config = dict(
    vocab_size=8192,
    norm_place='pre',
    rope_base=10000.0,
    train_tokens=922800000,
)
Below are experts of layer 6 (counted from 0) of a mixture-of-experts language model. Rows are named router (the router's row for the expert), gate (a neuron's input weights, with its number), up (a neuron's input weights, with its number) and show model dimensions 256-383. Each number is 500 + 50 x the weight over its row's rms, rounded and kept within 0 to 999. Numbers have three digits each.
After each expert's rows: a language model's description of what the expert responds to. This comes from a sample of Wikipedia text that the model never trained on.

# expert 11
router:498557495479452537553517483480456566535475525442486443487421475471528495468522541493439488493564371507500485499464455569491477449471482463446499503414502453504577476431511510458525423328448517551535526567468460436442500545517510539436527520487478515486523485518425548469515472394481381508600566524511469498592470433508549439531580547466542544450443493401512441509586589413571497369528
gate0:419454475540496543429483474399513531439482505518468473498530457424518504410413513454533453520417624509488455504523528426377387474517519471440567442484457457489464465483575560529541610525549524422470570402538595489548484506481545542512465513446517552438502639512480599525506454460477532497504471535529579533499549550488558515469504414472481535538509507480554336555565485427592475528457
up0:483467560528498567629545526445520449557420470452572490410462557431494481551470422486436557485516444480537503482409495470536489454463477450505490484559447454498441477566476433513492406489440441487506529523440521503572488499519496484522471469564458495490476378528385608510441445513470479601588508474456493533554396453503593474519498552424514453580498511536523483481485475516480493543518
gate1:423337560494549506463506554517521496427490446424477500506554436492564498518513554437492488531491542498525492528512442414448456478554521560572572488532474565496494528490486396453602461450507485610495581533447524438539613511469520509532493516586572503527453532433475557422518455490603529508472455544435485440661451485428581471599491553522464544496514507468454471505469561497528548438488
up1:577461503500443470494442488501503522528439561357388526507485462514545554421509452457437592527554508516402400436631485539506463462572443509512495475434589597481438515531436617496506442422529513485455519568505449514391507464451596492492465488451428425479475530427491550523489506502491463524458568501444483421581558473510509575467428506567403432526515461565487515555553513502419408591476
gate2:519631572539528550420454455561459596527384502516396403483512427513555554469471530496479488523475449576539440472511458491383446432459477393473448496460544535614432479497455565533562533491479551556475562555568454424455558516471434418505475444504472542462469521565567563528522490514474488506492470414525496524480413545476552424583556512445493556460499574509462517533579487510442467457463
up2:448531553367455552576458436497406623602551512527481500518467459490475492348492469471553454491490558477508555543443507585396538504474529487525454524541472512478457388506521534520406500410505579529488580480471456555510531507545491477544497542480501374475486525496523464470512529404488516490488490497582592469510468488459467506556527466572556519506510476575445505568501629567489584574565
What it handles: Sentence ends, song titles. Periods and quote-closing punctuation at sentence end, plus pronouns and words inside song titles, e.g. What Should I Say, You, Love.

# expert 18
router:452499534409436457526566516544439461474475575537438512411536443515475460638497531497419383492507559447484512516513550533479601517495496424499544488520475486510564456553499532485563449562508521462512563503510466515512414516580527477592515428456449432457452497408499538508610501546479479551579611472443550491356533631480471450430513567547570510553535504460379534518442544435564457526552
gate0:562471553400470445580532495476486531548521530437499422449510480440512399491528507459560458480542530416351524497528465473415585479497490534441583456594493539504429481527546505555482479580515611478460498434477459553487419555420555589482503480478439607494476533426465569552460439510415591487559567519465599442490510531461448589473424375534537487527453500435490451444456438583510572497535
up0:557431548562530480516469516537465497551525515473564505518456449547518466504444466629588589454440470522557512439508454463476550451468438440514526513513585495433500592529501509504490524543471513492510540500490591452432481492517447469588542481526478422517551414497448492424393480409496511512446580462475621527489410531548541495554402528613427435477538430551529486442505497443485505430389
gate1:464521531507402388468488541559436523551500579459582535454521424497461496470558455465448422494536497496470488419534443441480587471549459502565529507489481523439471354507482601487539521543499531579371574581501593533539605556462492528512355551526476537481372510529461440447492559525563553565523547495441503532468420452509382531572480553526448478538559420456588488542510508480529464525438
up1:489515486477481439561511518484548543529562519444568448438418551494592437515528430512450462502438477491566486556438500486507452395551549413453519529477517560520540611463550460455421477499500454469570619507549545469475541476531493521570482526486532547530522488479508449562460498500475437457530478533521531433465543503469565481419603559521527444571498550399508485522477443507558479483540
gate2:519554426434482418591495447533493582549492510486504503473436507518456499568569447549460483584608564499459456464509523482502475561500445395500547484535527409549566554525491521556419498451460407484495491485587485492447459419457629487472457562593497457559427511527559547538580529418498470452378471592477381575630505521483509478442640622517515529563474510498507510447502544449441540476540
up2:539479531417432502401533557503504486486456499454515491611480450470464429552547529497503453470414484544453441516637491506505484478448484557406508583554541488492491595528465537492517528519581546507529465553539477551499514531552524501438491452474425414476488436507430508555532516539472535432496505427532522453469525600473413498536575542550570536412537463560489477471450386560577486489616
What it handles: Mid-word stem pieces. Middle pieces of Latin-derived words after prefixes like re-, de-, un-, e.g. unexp-ect-ed, re-present-ation, secl-ud-ed, Mun-ic-ipal.

# expert 17
router:538539444587424400479468444532526520495473536504529472549546462569550473622452479505624476497469544475542442499517445519574392445489516582498436487498520522495486548544441529463401599373527462557552561516519510519570428488580497539492513523563512418548475432427521525499405469495506542478489486548555470451500487358554502554486523459520517482498493477405520585414471512527523453530472
gate0:366455456485478510468432499557409465425464514399485525483450530509430424509580532465476447514570600425547479579477499514500532475505573439549454447482468546475463445531392467484542520508492460532550465461553461487580537580517493475521628395585547523529479533567403427417471437482512484494521461529558518372522456553585495452486468472432454467414467461479469544523461510414577503531482
up0:469441489419529518480519461498461473550539553535412589471552479422501475494417492456461516524490445441584480472495462473472479505485532534447474517519523577524456528498423452559537549428505618410446475631483554538593502517439469528410487482445458499556481504454558488411438504519547422449517482489489462537443405544513411441523495474555375545467443509521490623452497590521426560503492
gate1:499546534511483460596435552567450441506570626455597441427496406462483468562482473480371555546518521497471474528518506563540488428472435606521554525449462531399431477510537532527560470417540450509492546474473447431507497505593554525439489553495537574535434454530577521462414521430574513525544520494484479582429490500545541519504511441499533469491480497508553573538536489516478439513447
up1:440587528398472479482467515583505515555480521512566523507521563525398566482518530488523584504321593438518504525501494469487403593532522495542527454527556438529448580466569545506548507504526471482461585482455522453577522585513540450482490557580544519636509522484491487536509538464532567426518517516470553383574589477488453575455485493451427385449473486489574474415591424533478494544473
gate2:517519396497489521499492467504494505516402504564448499409480516438389385484531577536614479475436519454522441530524466489553447543466539458444406523537576400531578489497416464531474466528527413419464455624417488521502552602458549545421455511535528555553477511449482464449587555453547530461534581527533453514589621345495474518424481464463475518536415424493499473499539554464499557436452
up2:528553565539458548491483464487525500477472505497531435511490572486517563498483516547497491576351502519498503445658598466617398501510508413476445542421468447487557450539534495556503513511541412494552453469511552557461506454562532465557556470538586571400487527493398629494582451404553519513485511516479516453520505542530537582517459508440525483580469532470472558437506575540526467472479
What it handles: Name endings. Final pieces of surnames and place names, e.g. -ton, -ley, -shire, -ville, York after New, Angeles, Schult-z.

# expert 16
router:545499524465490546473532485473528552484509509555509556420498574589488481563512478542475490482552534587449590543479569522517450503483576496499469489534482519505563568482468513526487518543536520461525534600504476536524477503449464520458577503471484434463446487499512500525472411541492547469461509489430507462448503269424479528463589501497448522495551428571483544528490519550557482495534
gate0:524449578505433528552584429476408426560494531621444559507552437525502404452538510501370415504450503475488529469534473536490575454521501526582456446520498468452542441477520539507464474448558485486538560512509510547511457472524526472510510449529505570482613372562426433512508611506410490588522543443505439498458545426518545486548516451534483483509524466546586629563528479475438547463488
up0:447531566530603481539617473458519496447489569455447497550487485517551478471449467538437431562558534567455476436475534476458461574483450436606549487480437460564568554553546582558475396491512539435540495556522468509464431537468572460419440514508516509434453433411486497533398505529458423549518481434533577488563485522536424498502533549460485550414526465505511491544470543527511482474504
gate1:548480626606511549409510471593452412513470523496424514578440435447430528543476521596470488458527387506493462496577492456519429447522523600537572457470525490514418560529529615495524544618481376509527488555416416528465472493499470477483481487481572558441603455541522536568538481542397482573491504538453486491440545534467552492366531490571535479501532507451540515526487504498582503596529
up1:503460458481453592450420559462502444457534570542540598546472454440562645491482389468530502431470461402562472545509524455494475500479442630593417450514538496473532520474501484543474444577453434511467492462482522485540534562437533559477406540517530488492514555579378612520516511459455470383520463440441437481453444508520458492556513560499484576556490421473439444471517611461554415413487
gate2:489455434381534522446594546491496476435489547512534461464483543520581531458547534450572388460550552555587579575472525514604536515500514546450496486501570557535506532525595476473518510465563502451458529510377518588526533427407448466449506514601515533501512447424512445372442445485526514464625475394429430539519532455573534578489509601523547536540434492567591524585484541512478567468518
up2:506524533438426550485471502409578566567486555486548477547417536533491519475514463504512424474528521410518529567472479500492488525479584494496514373509570484493474494461528467494501496513565520461566568489525534511489514475471511547425551507444426444462402477469511540575527519481572541450608616504490511474445515529640474435468526422553492599484500495470513539399492447551418432491536
What it handles: Head nouns after determiners. General nouns after the, a, his, this, such as season, family, class, career, series, song, company.

# expert 5
router:470404524558508617521472492549513477518541560504523534479498479471470597393511506494607411460510495432547442498584471439468356531519524448508528498561531467502487488517516461515422555592526501507375480521461511497478520513479520562461465450522550518505490502512507506465524536500555480504381469460556436503531503372532475492485467494430523518487500477438491526541524469491419512533484
gate0:514461531518580621543537464447471508587584497576511446415449534468626479438536514497499566539565462515503470583547557517496369435486504476436490537474567521586460663521456448442509495493467482521527565512527556595459537441603523469510490491555474544504488521553385500549588543487531609542476580473498546549534511455525536441547513510545547395492469545478524496517531545576433573539564
up0:488521482493512474524440505476359451553564534610544560505489510485538402419451585513555588509548585471479486508557453525535627482509605455469478463490556490513443428429502454529439467503515502515480413534574479482537458475462549563483424408458537431576521548513495510540431441504404522541433542531495574519524413489555519458519464492452382508543482556545610437507451523474482519429479
gate1:482515416395473361460543533474513496535554538482460499410515399540447413436510489494477430435442565371427563563501470448514536572541432450442512509458522459543459530433545485458416419524519576560444518447388581586538613490524513445566566550547490477510413479501512467487426503445608564474528515461541553504447458516463527515492577488425542471549497428539548486577448478559490461517573
up1:544481475460479397431489469523558549572533508518513485558479565448411518471579594607556452536514578486504526520513477550567515403453498541421529516538480515441527533445507557476456458549489589541481517452551510578560496487511552460527513501583492463525515507461444384479427498450463509485485468452556488442461631483452565526463531560453443458624429493522521465512503402539516421487509
gate2:501548459518466499550485548524494504482512487476425501469597455557530534485400493494429416514575546627521484448507507447416467532492588548495492470437534525536525516492538516393556503468561500430594514526557485462571464553524421515493511436480405399549506445546534432533495538370506520460526420496573510556475512485425410511533431510488382504412408500545586560481545531575499512502530
up2:401424495551531601511506469486545412509489562545591550535472364548468459485499415573503444488448523491505465514603472524488443503447446466426397435506527514492469572438451470534476625504497495587451614498523541471446429517482536560539423493575648460615507453516528496424512516470441515495499477458443571506512491456501501498584470530496440481546562464429528516507490488506564461428350
What it handles: Determiners and modifiers. Articles, possessives and adjectives starting a noun phrase, e.g. the, a, his, their, new, local, plus adjective suffixes like care-less, ardu-ous.

# expert 15
router:513508451533477639528565524535473436589478453564532481583470416505495532423537511521556508426459478454558438499498603491429469484541542451498503487551515489545499511454513552568476542383456462508432462542374501482554462557514487505596549494496534506510556472508472515619541558473523522539535462437514431397482470495460492413504517514504508442519527524531462545505512392493433505438506
gate0:531478510461490510530507555486478533526494529470495486509471565529499604554477495487469531502559561442441589536570498462472470589504457563475458535525527519467503485461564497532479578420443516499533567458491423456421425589511471426430447544522504522463502522391476558559521490541529450521539417472474402560485538460502479531411609551539530495510457520442404531460467493515474567607485
up0:427534499410559535526484558501512565492465394551518583600510545520494473495548476502603492569519478516436484416541505490456429527442465513419471490574454388474450472465388507438511517517512498456542514490453510472505466451441531461430488443593522501424446481572559463646530433526540482477620437398450394478407531459546485543458453613563434477608422429436550498487541559557486431469582
gate1:515385438477495525521530435558550484446527531512582543472504518446425423571552558509626474513627470441465403503561532606462615578478519514528492558497640473477477498479459440451473535496540485467545525596466509503524483577531480570505492507508482518489582517514501521522425520540483444532446395463536351527522587458493495403472483504521528551502556476474457479518495546460408485423486
up1:565486503467506606509469533530493418627526456503485574540547539539531514489468435581470472428444496517474536422651404520457451444468424550512447533551440465455484477542528519544502540516626395519486475390463416514482565506564528492568446562504453510430549510490466494561442419429507562498620417481429525388540512558572509535539554596541433485489520486475504561468515490409526528436516
gate2:467466503437462468433459495516395514494561495519521475459473542515387537550463486439530513470462478518403545503596477487519537389430631543421574502524490423472507494461529477583449523511507563455437504564571497368487541514502472513479494541506367473539449569472479516449498453599475428514442467506470483556493352484444469522490544393461501530479528416541477522409465454552520513494473
up2:429462540442533521470573523443494479470437464529624522455442496551478528528546458389537553507391493540525555561534495408469558541505488545579572451523516524469451518446565515446537506495519566553558512593419503391545491556391551519446537417572494484487499510489471452474485544544471542522454510527490509539491471508462544499576487461494527451554545490471472505501512666529527442446462
What it handles: Years and numbers. Digits within years, dates and quantities in prose and infoboxes, e.g. 201-0, 1803–1-851, 191-7, and number words like seven.

# expert 12
router:485467513467467511442526487423496509558528522435518477518528585410450551391498515400458445523481518404410538423494416458416479543451412522455519440606480436471417464545502468492512508546441504427450477440520547415479518518373489426415492521450485478492485540553506492418460431516652548484472525580469513536438462602541565545432496517514437514443517471554552393465554527536500516584531
gate0:550522509487559497515630526578521482439488461482585497437471526485456459516569523492567521522577483475405472495548470539522489441530519442479481522577585617469542476419518563470470441483458597582455568418521501502415544529513531505540447491505459453558537512626530492453490532465554477470530464397490614557457427541537474543461573489481484527533526532562470508354451485471549487450497
up0:490492555439412477497495497467490455481567507388541583472459490491448464489505445440495505558489528574572479521460503517550407404432513487426481477411494505411419359440510544470440418462464509512503422483516391406510444507566437491520419548542503448482528535434519452505393518514379510539619462500510528485452496546419539505464521442459540487418493464475533549420487540515581450547440
gate1:445547570510481511510451499450528507482555452517521527517450440574536436479476552494507465551571570505536482655486517493597441511461508464498468475476446417493398540495512482514504430479433557444501405521432451591549466505426404500531532504501526474513522425464498489543448517494514492498492617467492561581525535563444430492459448557471450497536446526578468564476562555487437550491436
up1:440489482447488519413494570526504491564481540405566489378497441494479558521528490505485518491486481538478507402465517423455505527422499567511482426593525577537527562544467447493487493464539482475508553490518497504419513461521640526522508445591541504524511495439472549462496481569531441424436496503563457430604478443541493445594645496459538512602436507525464480547471489480513524493500
gate2:500484480430483551446436520513577382430595490512446576479487428437417542456485451468475534454509514612586462445531450510480484550555570454543403598446636591386533608497537519636522541471526546428547473472496504521466470580475541548462460516484471572544447520529419614505487571540457544546519557454507541580475500600514514547507521497505528445488512566355423474454487435545497480549569
up2:584509475492449518545493487506533492453447476386423535498456500515451496492542394486423463484591438450510485535565540563524642438519488491510508502462512525563450497517559452470533577631495426450538439501397529459428502442449417532441539537567505532459475539498501463570461502358571460506506502508471522405530526493416380483502495547460495487576586592593576472503584562483484523465463
What it handles: Function words and math. Prepositions, articles and copulas in running prose, plus LaTeX and math symbols like =, <, $, \, {, _ in formulas.

# expert 6
router:528439489423499469499497532560517506469413460557543425462482447509510423576514492483491475504447562605519537602501436498454564487506448578523447555477447530502470449494469527570442433539479418535521448466550511433525524449581422564513470431497533433434621429445544602581493619521447515485469546431487386554394546560507471609605386520520554493570518505438536520461514501449514566416486
gate0:484465417492449554433554510550520438435524524596518499516512486471517571491515521439463473569456465557579465489583620419442428531502608460528518546493470502524579380474541479545472470516411396495554493515438415528513524521561556477497488483570437507448449486526509500568481535546448591450400539490435505535501413588471508582635446510428484487449430454570528437567485505524538463449432
up0:542569485544474501500375502542566475371499546606505474508503518569535553611517486434565518492496465507512530505586550481473472520467581520539534484474518511548485525569549438476559512448432470567640521478511511446486526602382498390517479431493499509481529458431478430523445622453498477414506455580566464517477520468646543550538561490512438444412448533507564474507521518543521496491489
gate1:508461537452533507526575479479564519559471492466460485509507530573602543467505420401437539411481501462435475450572503504510475474475487437527501506493530463516479591460552582529497348386489477545430528518505531535511504622512513568495411469507559481481489490462527570529549505456512562476463527468475504491441546564518499495419555459512549469522460494521512526478497461503484492423499
up1:446562470516489373589549492456523413458393502417537481503441559479474555453499526490536519459552465565530497470482474473551498531490484533486558510495474533410533500470460460437494540571476500407505492430455566422468477552413484588525511537512416535542661560466544589511496459461546480502479484479504551484531515553535524409558474573511404470514566482578516516520408483453511541503494
gate2:538433556440545485541515491519549461495446581502495529565478553514572478506573487540510586594562515463583516532554479453518547472506450508523478471474449520536446480505475594429512547478420427508566508476521468448478502502474465511448490485557504438497350416551491490469580499486465409478497488462465457475420474536574485483509442481455523470497448531528531516525526554601538591545588
up2:499453500536505535572529502548423489423570545556566453471386607498475507538459557542483527618474511551503459460539470590491529576506563535476540503465467539550405550439507458486539457514435461590541467458543502606568457346564525531506566510487514556524480543555479500486493578471456467551519524488449429445575460516559452431463481538466466578567482498467473492469488412475585441550466
What it handles: Foreign name fragments. Short word pieces inside non-English names of South and Southeast Asian, Japanese, Baltic and similar origin, e.g. Mah-ar-lika, Pu-zi-kovs, Pa-pa-gou.

# expert 10
router:500519435514486492461470507551611540511493526499439540491580579553556500515523470504536470487563544552379495505476587538567511539491470607454448600552558527441532567519446483471431496601559519464515516575484512525444467576547466476534522506436438566531505430513473461435477470487507483511569463431453464479384522462464459458548516523574506611495557400472425482459494525587491426536564
gate0:489589494499513479656502492471538450478526417503495528514588468534516447506386452478515504503502566513540476418584459524463498504507551568464357600533558510506487536546508499499645501512415513526577514457479484440488421549463500534427504607601539544419432502497490439463461449450534537513566449496542570500472470468452500471536586454550449493495542489469501508508411534542456658533508
up0:529494445511520504460407496487456521489561573499544495478455575516421495441492460513406464508541463569425598572487461467492477542450492537427514603464471547468444526530481529558436476435543488526476441516409565589473446491551522561524459499443470478459487515532535467505510525431547537459499457527449471470530478558537558527522558484486587531479500428571450475460559561477554559438498
gate1:458447487491535463476516467542507494439580452414428516474445516519476520544516510498503523479621450597485481395519581535488441533492571582541500526549392498517465509539516434517539481485476448492527585456444395532455502516449476526424550496629499390576555460462502571503591566457423566523592452530500455559532571495455428474576515497511434483600500457514542536598602528579476434512487
up1:474525453598450480578559514462445453489576502436460598491595574413583515505390509458512448560544428534523562553449440476465502529409505522472513547458451597556464499495439460542405539543497392517459531442482521614458441495516550443551510492515570555591591484551506525418385531481436464395502608518480532503488440602553536458504574477502527538470537456557473506587439462623443510448492
gate2:513453577448409524415437592529569535524534483481478452526426515519550478554536552555453537443438464449512496493547576545504517525485454470481482473470470477513540547494427471488438509507516538581508514498399491533496507530566492488487489491486543497538499521471545614485441541434492467386399472351464557529423547471528554539503546478525439511547484604457542589597462542462526504441454
up2:441565536451508561460449467509643571519512506499591448466419479436470511500508542495411578444489346496464518446464471452469558539480547514533472558519548507542444513436459524542482424495455481452466458506433511486480562485435479544567463498512527529507441600495600532532468602552500534435493489384364493527470383491478440561496426373521473582495488465631467433468516469500465457496498
What it handles: Common noun endings. Endings and stems of general topical nouns such as plural s, -ation, -ism, -ity, and words like water, law, music, tobacco.

# expert 9
router:511534520529516473604435497565534469547592479522480582492505525432529555611527475504522585534444422514521489493481459504509509490543571510520510504564482537417447523547580487509500497337482517544553497379499505452537542477521506548502486545443553513507448522444427433406447414502508440430451582559545626508571514472499591510430525533513493443410417451530517517504501518538447521527473
gate0:556512493431458549605523461414510480524440513523551534467387590559476482554511520611503519498493498458438453542498455532516520438497556488558511420459451550513439543528539539570552489565477633536533515397462554484557473491489472501476443420512451523535436551469553463486633527547506486566592486564507470467592413437522449512571512440528446489508434436578470517537523480532560571488549
up0:477557544584532487443440505504479594542595485539529468454563469557509439414613491443554501532466481532524450546485448495438506539561517457465520447439545449558502523533483592466441390501471535500545478511577410500555488467577535513524442504543406555512482440439465521521524517444543531488465544432553454588508534601536513494560447581408456453602402425494477555508512478542509510471605
gate1:583628533451498591500491511502487502607464403528552441473526490472507541526490555515391491456433422460505424584527404559538381544520550398475490465522501447557489456476488551590555480571446478470405391421458481582510548480470547563476477419502572500568518512430550557596553458558482513549505412489564406458463510420491497459462439502527427463556546502547556529430572454465451507390544
up1:514460581508553500500524529515541415523495453516532458544429514464572527520456459526515549420411539563479489497443535513409366479543586562451465486490538450633482518384355407504500542475542481452465520544401541531532388461442432556489492508411460579358554543488468604530517510531449430507424532539556487530479517453573555437456430476477462541462569544500482570489539445456568577469460
gate2:571480569480451450513463470549394480458444507505572516497476511547543397448455450461506490505646491471457475513586478500455533528428446569509459537507546554498505530508568503541473481503601483504514505465472502431538523480471515616553401478618547525443496468486407609545543461562527490555487563547505516471574558561530544479536477552547555494395503492508470497535522457579424517380472
up2:445432554474474503552454434411539526452437449500460608497442485510439563526548462490477532582550565460579486526462458532483580527559472503537458532566527541570493529622449556455515499589530500420443524569482550472514546559520499448481480509523525465521494409484552435536556511562526485417496565566530449555481492556596467576513407519498461442473513564498463519496509435447538548492484
What it handles: Name-initial tokens. First pieces of proper names after commas, pipes or "the", e.g. John, William, New, Fort, single capitals like D in D.C.

# expert 7
router:504614520519477581436480504518564439551527499478507568575492553563520464415475522526428613473542546477524446505488455446515108485480441470493453521525477468494487380495485472429486609580499470578524500462536539519562439539411473496459475487564482545527542482504560515530536469504525540486602557567429531498565486596544525544413538491406430536496458488531500433500538454500478497531536
gate0:452425479451483458429525522610512527471416515529479477503568431594548477585534493497569479553538385483506498555506532468460561571471488593449501497421610456510541589464520458529476529541568466459574582592478465505492479454536425472466510588396529388506541562459558508482605492504478540455507473390441500560492577514465467533480602546500468635492520487562489578491504465473521582386520
up0:551539517486489477529440488576490532538528480495516451466513531506477526476413542450522484488505560481464462501575530543527350438522529468413624422572463494433474406572455534478521474539470533613585506446482555556399455482334497520523523612559459515518520528490480550486532466457522477448602564565487523485509520658534540506499434498523516449405480451489422522534497535517528414474570
gate1:477474488435472487504503450524489526498563569478433511487447487426458553403555315425504544415477437533416552474542490522488618512426508492486550518482542539428564492521497511546442571548456503436535453510524549491531485436446471436511500488468587505440468530544480509440505497418396470511544585497432531478493554437469437442513519467493512531527460480516556507554511506527481404623498
up1:514515534462572492470485448479434483446377508453532522514445495464452452421436434498520535502472593475503490527551495524460473541535499493450435497450541471542587484464495544544495442457594571539437506564524506475500669567525431443433478475439465508432473575550484468487472443511562548514468531501506453535464449505455597469563489544449420527471437600568603465496456564517533557509561
gate2:531403596483469515493511507592482477573480487495447562561425442538526413495505473451515587627490615478439444501498494605551585456554497546460543410521542486461535453480507517484410430442515548567435444464481524484460498540517546479509487423397562472525508467514519515572525517498503598550507441451486535625512422515457526535461459495481477441390489468615497465584499495496503490450386
up2:533513508486479436503497446471611524506405479549462465511488564404485581455503442429575483440514528528519475470479526543599456459466513503483581469476514442582383500480522442582504592544440574561506486458586517480528485487506606523464534630447446522515509460528516486426505477381559493497581448502508565445561438519531528460501535494490502552482513567506516567547607544549504472479532
What it handles: Verbs and function words. Verbs, auxiliaries, verb endings and prepositions in running narrative, e.g. was, has been, became, insist-ed, into, because.

# expert 23
router:495415474480539447439493526438495513476566494436476509537464535434464539490419509501490543529454439471436600530475477446398545551470435519599636445543491514542455521515442545418547466497519465460473433509598579495512559473487462504528482598503495485484480570450563438410465447512509491462544495492444542513483432511495588470499479437532547606501494401472608446505502448649507554538574
gate0:447402362543531608500533495430525534529610461498578524574500574496493427472584478440502544543470539543494562350514554439499437534486510514421459474586565405518433525522384520479552526461552554500477542536537517531527458480545452500529452532562443499488590486546473572500505463482555502553500538537462454453356522502461481577521532556533556466518509500484483569506485537461516553550441
up0:486538547513457498566440376454552500508456546492558502521526433547457453510438610498430482535502458494514521648538509490513620527517521614484433554481558543457481545519471581505476593487447506559489552505448471575485502561451474530602435514502406500448548439486494516504548509475472460456437467602533550505525467479565529557516568526499520486515478457488512511521498417444527518531512
gate1:533525553555525525522535526489504550550472429477579434490413441526514501579569488510557511493562553537537478534523511539557577461461548521597368485445500476512471484432507521491338566480522615593481532465456495463472537485548444545574506448592503471635627492540462450554505485569484524508474509531536486505534592563448501466523564526438431453475577473567459587517559543462514510449517
up1:551506501456456549557542466438527479424560477478504514486481498477486513462453595513542516542495474419534491512512498420506499436481363481546540479559530467508496620470472523510479484486582423482519511454496501564575458514494465450500490606518554462616501533501548568425503499519538520472466435524512458509523546425542518525500591432597561554443519439520581486478511458521512509466540
gate2:468484444588467593532473521526469522533530499563644493504531438533534520575553449514530543421571498514474503588367561520495543553582483534459469461484498443446506545508537431393518438471451597541521523503524459538478453484631426569432506501461601486468540469532463534475582562515491428413436499462563512352458503413488484595469432498485571408547500519518531532463456580494351552572404
up2:444544512595555552503462473509593433491415511593536523566553570411563480501546480397420582507429544458402414516518456435506479471558474481483509494453428509550459553514522484506503588469463507469460540455588580408460510488560351584543569583485474463449398450465379563498514393475414474453566484518552552558476539475428485546547462500393518505544466551444435436519461471456479512493499
What it handles: Rare fragments, LaTeX. Odd word pieces in taxonomic names, romanized Japanese names and LaTeX code like \, text, {, _, e.g. Shige-hara, Baeckea im-bricata.

# expert 13
router:505447613565518511520474501415448483486472439527461463435507537469554444339494498517663630544415545532508444474551590471482396481493514481451511471412469403516542551498449544575542556438447511502484526446585489483535497487480381480492529531512490509514545574528483506490416536509507503479384499497554544555568541585534579497550502590527462459551522623626457565539462476449507438512448
gate0:515534465530425507444468418414420459466515462530493493537521645490496416548554513434454452660544500499549503566415499479455480555573466517552484580468341483510466565473363472449417470545501443515509498516501441551483501483518446492508546554523539548581467610536449542471521552435442590518543563509508399453540464553505493509557537401442402414499575552421484480524478443439499476431432
up0:484525539535509543603505502590468482379491510447445548551518531475560504489558562492464460450500489537462608387520468549518521486567466378485473493556444531507492411520473525445461567493459537552450530564500457503499512364509482441455510472584509467506488479499404511420498481529559525483495559523497444494429465520559549526454591456562435544538467598592461573491583537431502483523498
gate1:567554478458497541529476486524407543518619502489512457541483528505542549454559499515510473417490520498543465453581522525628510514479465528442454473539514477499540412430448561479428503464605497480580465448425423544406474507459668442493535407516594512453499497530472544542457491487483486404437524437521484522488518485482497507465482514498410526487539487518393495438456477521471384500403
up1:390615494502560461497548424445412509475535424481528483564523481536537518496570465469561509432563472462494498497497553504476572581544420497555584469529534503465502427545514409403444492446488526463474473498496524481545568465499542491478427478484511592486542460492485506540471583429500534466455495486416539468549587521512457569520583548525454540477515506452543485510461447502453497485495
gate2:527457411474595502424599410598535482445570494557575549525460503541538475487479465511511599468468530575430504468492487421517479480471453500533482426542564571595518511509491484544483501501506559471488478523435458472544540588516494434502484509417439492519448582460481401501424515609442421446479516520569581440467399561471479456492548459492523497489453628541456490508526506573516473458489
up2:533562558464462617458434530590447539527509530511537604510430526532532432574459499472539462548544581486501538610480465397551488455418508486528474468450484554360511472507526421541438460516541459583530444494490522400491547563512573580476436459503587477437550479501424505564554560540489435598521460477469443538493482560392530458443426505512514420458463449515507566464509545511572453529517
What it handles: Table digits, coordinates. Digits and symbols inside tables, coordinates and codes, e.g. degree and minute marks, country codes like ROU, ISBN, UTC.

# expert 0
router:534454427441591487513498500521376449555496498506517580466493588582518571431582506491468534463536506509527482580493466571558380465507574466624508524450498559541521463399521392536532588415505404474554494478475497459426520468433514478507581484490494508472537523474540603562391530464434498563512532534465555509513446478532470444515546456504445524444501568469501468573466455463646523481455
gate0:536468571455560452495524558452493495597360536446567479458462449494510434526462522553495476508495453441547448626564461500485484360535490470448511504561519552545476461429561428531431646472468548525426423571486526483536490539523567469556453411446444539594507524543419450505526491522503615510468515467480417476547491447548490504560457545495548444492450547611434458532591461530451467464450
up0:517538618541466556441402556454477518500570522527444526448476539541511521532495407544479504483530519536526565507461504588522501497534475389367530548576585515445554576570451545501517519456573554443520651506490553462496556569522471495433522625497546505449547393437524516414421422443506534457459442445509580509405456536483466507404521446441500489468572583453507527461540601483483489571539
gate1:463562459560480485548454432484454521587486496532499425517522576454510504447377472548526469460422460463559592502478523496487507441500506471435561542559436562410445549541530517513494443547505546391453562502485397526513380523575475483551449612444560427491488457525558466572483587503459482497438511513400452534470485474443502510486468396537459391503464455510472541421497589563440515433477
up1:508519496603540593540611523569500478497542621431527392557403567563445528479520432558499518548460485550475531501530512500445575540517500528502547492473468524477583510542405501616387456497493512525521595470570401531440475481439423455539497544569608512501519563422441538548455535454485620561507445480506509528485565479532452460472514428523480482412462403489503482450471487539478508489484
gate2:478519547526440473529469439506496497384564417417514565425544623464501552569545488446606507438531510468520546524505465500434474565474493575528535465420472515535559499517461545528512577525479481427411629555467382536424513506516568575483510570563511583411483521538507519456489472449492608534537509513438530497516530574542542489444528380538499490529496410512535610462489469411509594538384
up2:520485506529540546504509541514490476490536533573454502464557511493558523541468528536575558562548468571525538467521523427493419574538508552521554536414498494570475523515504462459524467526525482521578575494541428589648494456514489545567527455485475436517470495526521509585448414428428493576549467491529499510508530459535535498503482500565499399417578446503505511502545458453566553496572
What it handles: Table and field delimiters. Pipe separators in wiki tables, plus colons after infobox field names, semicolons, and closing punctuation like ). or ): in lists.